config = dict(
    n_experts=16,
    normalize_top_k=False,
    balance_bias=False,
    router_noise=0.3,
    vocab_size=30371,
    norm_eps=1e-05,
    seq_len=256,
    dataset='wikipedia_en',
)
Below are experts of layer 4 (counted from 0) of a mixture-of-experts language model. Rows are named router (the router's row for the expert) and show model dimensions 0-255. Each number is 500 + 50 x the weight over its row's rms, rounded and kept within 0 to 999. Numbers have three digits each.
After each expert's rows: a language model's description of what the expert responds to; "mostly gets" lists some tokens that are sent to it at least half of the time. This comes from a sample of Wikipedia text that the model never trained on.

# expert 15
router:430482427453556409393490466571548433481416478495555548507543420458455493486453513518525499421428566395468506499486474479503439510553637440428571465475559503524496491466523432512455506506414498573478567457579452494555414492490500518551584634606474565530576448527482506555450540532522480464453566512483548490494576508493528493476519581530569487507525577511462448406505453470572412429507582448567542496493515438483570539479453536487486538537420479474476504464485462583400426534563440490552474538468574504474456546530579490532571505460465463467530580626539486507453519453508518577427486567526496557566550460519548514441573545548587383502452561408533513549482463527491524522435599452510512542433564535497549520546545585460525572470499446509511455560500404470497557507450537
Description: Name and number pieces. Given names starting cast or name lists (Karl, Raja), small digits in table cells, and hyphens in compounds like petroleum-based.
mostly gets: " Singh", " Arthropoda", " Tim", " Junior", " Alberta", " Cam"

# expert 4
router:462469404484589438488461442540394536484505489447499595493506483563502475556525523504519566524397476492520525413483523523474474476594533529447548422530534518503435516530449469474470491548518466516463552494544495547528473416542442577496538612527495559582530459432487533554493444523554490489460489516413562387495435535434546481379563576486571554540429588469430483485493498414488454538458569482526604471583609474530491492442519545472474540466420472512396525500460419512445449530447523560512525524351488471491459530376495457459481409570534411415451521558545507442479501448493487548447476472563474571479480509484524547463533535562552472457479463502515540558506618461488497552554575448437562498427541518505554487453580560530476536496516497549608419589528421443462417483497451
Description: Biography infobox fields. Infobox and heading tokens in biographies and sport pages, e.g. born, (age 41), ft, Died, == section markers, table rules.
mostly gets: "See", " born", "|---|---|---|---|---|", "|---|---|---|---|", " Born", " List"

# expert 7
router:432489433452558405388482476562546425481417474478551547513547422459447495480432506517513497428436571391459499514478460482510441494555635444425575463470558498512490511458513438505457504502409492568474563458567458493559417496490497523559572627605468565541572447525481527547445532527520486460455558517481555486497572514497533476469508587528560480497521569497459445399512449469577394425509582438565545491490510437490561541485453539484493524538417475460470506468477457586400421526562439490537480536473562504465456538530572483529578500454472468468542585616541479522451515448509510567435481559523502561561545462506546509430565549548587386496444554410528508549475448539490525514441594441503512533415568529494532521542552581448525568474484434503511447550512403469503560510448519
Description: Countries and conjunctions. Country names and codes in sports tables (NOR, SCO, Bermuda), surname endings like -vik and -eva, plus and, also, has.
mostly gets: " Thailand", " Motorsports", " NOR", " Norway", " BBC", " RUS"

# expert 8
router:460507520433575454441421454573582433507435563483584529579597475448476501473501484472567496425435531389462477462459511431541424475540618435475543556422562526545454482457513491492460446460482550616426528455585500493471477481522448541490565578599430516551596452537478519508427522482511460399478506468476513457484562546470512481486546566528522440515488549493437499449544472410480447454557552480548606509510574418483549501484427546403496548546486463428474531508422465577453418523613456505525487542513577469508452572509598490496533482444471428501485534543540481516476497421512554552435525531538457530575508506463586522460500501623542421541430531396541546475475440539458617456465571460460558545484561586511484479544561558418501506482484456502535485548510451419496544531442496
Description: Initialism periods and titles. Periods inside abbreviations and initials, e.g. G.I. Joe, S.H.I.E.L.D., R. creper; also title words like My, Sir, Your.
mostly gets: " My", " Sir", " Your", " Circ", "ington", " Dead"

# expert 6
router:390438480480576421387458461565577419514410470506518529521550427436432487529465559442550477495436526423408498486479499442475467481508572414476579487422528538521432478487530487497417441504517511574487556457594466452537401484496564552508552631526459549530526457489435567516433545511542505523489545520470521495520588509448540488512510570558562453515501589514385446436469452440540407418509549481523553507463466441518554496463416580501466549533454452452418540444413449513416405514513461562530427546502567525507509550542562496526543465479501438437505613563560442491508526506487504569458490574516507534500524514425535529456545479538608394461499557429535463485525454600522561476451574393479520506438577486498580509547507570446529584472492476490518478513488458454550578487481547
Description: Infinitive and complement to. Mostly "to" after verbs, adjectives and nouns that take it, e.g. found to have, convinced others to, contribute to; also or, than, would.
mostly gets: " to", " than", " or", " Qu", " would", " To"

# expert 12
router:413499428448546400406493491574537446483413502493566528502563437469487483472409515528532484418449557372489505496488499475510439530567619433430561450505561517512492485475513452505428485495427488587489565447552462479552399480496450541527582641579462575523560459505463490535459546514511508462473590538492576511506536502508524466459504587539575509525562567504451461415500470478571414420526588439569539471528528469474580551480442541491495537543417464469499489454494476594406437511559454476559453511448556489475451558533589484513558502449469450459494551624540506530441510441492536557437492568520482554555575460520553524443553501529581367484457572388516480541480466544492525521441599439497528545450532523500568526522554579450526583494496446515499461547518409475521550499457506
Description: Technical nouns and verbs. Content words and function words in explanatory technical prose, especially mathematics and biology, e.g. acting as, the set of, may be.
mostly gets: " Mad", " protein", " Rob", " Dev", " Bert", " Gl"

# expert 11
router:455503417418510429446497448529536469495459519544500541502551480425468503513441557509497515437474547438486511518412456479485490511521536463484561416489564524562447484512598420474472486527440546612525492430576424467500427481488541514533508553553451528508508470523524530520465530547526506419461587538513569421489572503468581510462547636536568488475523593500470497446508466506590436449532525443545514602542481414449511573490409481461467459513429535472524464487523420573449420557633462508535534517462589486409470575548524420539576479428514424418517538582565469511505507411526502556464460544512581595638558430510520500439547609515553467493498489380557459464474423573469567502436517487494504549413515505502484511504537519425500600493512478441580460492472452452465571523432467
Description: List and table punctuation. Line-initial dashes in bulleted lists, table pipes, and periods or colons in infoboxes and references, such as Preceded by, ISBN, UTC.
mostly gets: " Preceded", " UTC", "Scientific", " Stadium", " Siege", " Center"

# expert 2
router:425475426449566413387487473568545425482427478481551542511536417460458490481452511508523502419446576387462502502481465472510438505557640444418574469470564504516492488459526433503451500510408501574468562447559457490556412496494505529548579633608464566529570448522477517544451531537520491466450568510480552492485573500490524481469511583534568491511521575496456440407511457471572397428506575436572540490500521439493563544484452538494487537534413483473483507474475453579399431523564451493548476527479572503477451542526567496535575504450469460461536581616553473516457524447510513570435485565520494556562542459512540513437574542551583379499452553411534491547473453525486527520442597450519505535419563536487545519537552592451519565477503443508506446537510406478497566506451535
Description: Proper-name and taxon pieces. Word pieces inside proper names, taxon genera and numbers, e.g. Hydrol-agus, Eucalypt-us, Township, Ward, 3,000,000.
mostly gets: "idae", " Township", " Sch", " Bh", "aceae", " Š"

# expert 10
router:457445434450544507461482521497498425498509480481622509520462482489361542531418635520492479446510514451458507405558454413440479495527560478440494461451584521494399563482495529476455414408420521562510587473581469449532495401577496515513538559557513525503529480446550531525494490534487475507507559574467565430506598544467511576452531531505571530529495521499415485493514448452510455493532561410542508591570456473474529581425462508449478458547493451408452516425527473564469437487502545553531564501448443433503534570514593534510425549463459511491469518512494441479601545483524474542407482588471525581591516443514480451450601504568572496469513595497457549485532440470482424556507635467498587495374513442589474505515578524477493492477516456523532432550596463522525480528445448
Description: Mid-word fragments. Short word pieces inside longer words, often after a prefix, e.g. un-ic-ameral, inc-ar-cerating, Cons-id-ered.
mostly gets: " p", " Jr", " i", "the", " Sel", " ch"

# expert 0
router:456479439403560408378463483568532431479422422477534544490575389444509526453445535484499517429438561454486463499436423489529493500493622481437532469415587517540488501497522471462478469450419508622458558468559499469563447417535433497533520600581495588543578449498526561485465517531508455439440490538465557497471523519449526484447457577541518440457465572523442437458464470505611379402527515420575500504530476433448492537542492560477469584541453455445466521487410427590443498548578475501566459538488623440523486551518531478536530571417482523507506590593579479531501503473526502559486502583504546537497618460556491501461517561543585394466462544475491498538489437531490542485462612485499498546455498497541495482503519574443529588476480423538509478482503451510522528511452486
Description: Part-of location phrases. Mostly "of" after part, end, half or direction words in geographic text, e.g. northern part of, north of, end of.
mostly gets: " half", " part", " coast", " latter", " Bu", " northern"

# expert 9
router:404497413440573441366475527544585510549444439502549547514549454442446396507519559518550520461395567419448500485495497533483426504548594466469521542443536500557543504477496464463438482509506440585488564530533505552499448508561539504538584603618473513474592449514441477517478547555507451496448488455543582520485606514479595458468526549523539517438530550506431482488464472454584360525495560506544532493510529445527418535439463510462581482539437476386484498477388483540441430498582497518527450584516525436503485485565637507480528450456440454428536528555587481556450459501576519545436514518519478551569522529473551522437511497520591412458458523447528465488445416541446518469417551438511498550455551456481504521533621600492471544464549478515537484532511449453443532523466503
Description: Title and name nouns. Head nouns after the or his, mostly music terms such as album, title, song, debut, plus name, word, species.
mostly gets: " name", " album", " song", " record", " title", " species"

# expert 3
router:455490466467539457454429511538599484516403506499529498538463466476444431512501537549560511419515543541548530471540533517493420467584514395480553438472599588502459437524511421516471587534480450550551538472494454534576507525513544530531556614522452503500481402501450516519463549517543579450503490526545433491502607535453564457466498551571457434494457496476539493418457486431589452433509428534556459566476514401540546442488483524494457571520391524328465531477445487581473400539544472624532506579475526467553416533484541502444535491484456392480509504521507482466500538439489496562404554519501577494550528449454539492402589533615563528437488562427540539555510462569555455525480516420487526469478502534492545524465465593479529585470433461512444459568533380500493505528456562
Description: Census and statistics. Demographic and numeric words in census or climate passages, such as population, households, median age, percent signs and decimal digits.
mostly gets: " population", " million", " average", "%)", "%", " billion"

# expert 5
router:425490425451557404393474462571551434485431477496545541500543415467455484487438504515517499429439567400463499506488459475504439507559632449429571462468560510513501495455513427509444504500414503580469559455562455491564418496492488531557587635607472556526579444527469515541450530531519484469457563509477560500492584510490530477474511582517570480512518578495467436407509458467570402428517582438571534486490516434498559539481455537492495530542407490471484503479482458591403421526555446498537479539477558502467443531531566479528570501452472467463532592613558484525457523449516508570432488569526493551566547459522545519438558540556585379501451559402532514541467459533494529515445590438506511536421563526488540532545551603462530554473495439504514443550508405471510571512448527
Description: Verbs and word endings. Auxiliaries like was, were and is after a subject, plus derivational suffixes such as -ism, -ist, -ologist ending names in lists.
mostly gets: "ologist", " Kong", " Y", " Health", " Tamil", " ENG"

# expert 14
router:445506460444493469382568512500531468518404546518607506468528355486512480479546581511532446490404562332385533465481467476494434438562603495500521479428557540528457519462569553444475504491443480593445511511549482482531426411544376569469424511524478605573543500451488541557474533491585535448502532543470522466508525588499499505484511551493568456508488486543440445484479446469520460500522496454562512626474558506565509510567457533463494445515446521533451500522440461566466417476491531460566456525465524493501533539551564466530466502488406494400532490580597482476508475487590494526472409560538488557491570449543581491466559585523524431474432534496529507529460464585425448533508506420453577535506592561498474532503500574484492594466513518443514406539518426494577601516468497
Description: Apostrophes and score dashes. Apostrophes in names like D'Agostino and L'Orient; dashes and digits in scores, coordinates and ISBNs.
mostly gets: "’", "'", "',", "achy", " remained", "â"

# expert 13
router:448464513453613484400546508603542436488488477541548527476568428461515454504498531441476568440390557404486475536460455451508466435504548446466525569401543510484483492504548430578447463499496545529503490501467512511561455480532457563455505577570465508470543438443456539498450510530569476391475555515519551509496555534475558456502563538471558509554468514530448426523561479533605407473532556418575552486544467461469555540443433547406543583501421438546489524491479426578469390500566527466549496539499533481502506575530540470531499428563490432506508530551554510447441472473470507563426488576553524570521524509394540533408541451559620371455500464525504563487495472616455588461422549455455524505438559441577537468540500495460512532454453450431516421551543457560495606536431493
Description: Prepositions after verbs. Prepositions right after verbs or participles, such as known by, bought from, spotted by, with, during, plus semicolons in name glosses.
mostly gets: " by", " for", " from", " after", " during", " with"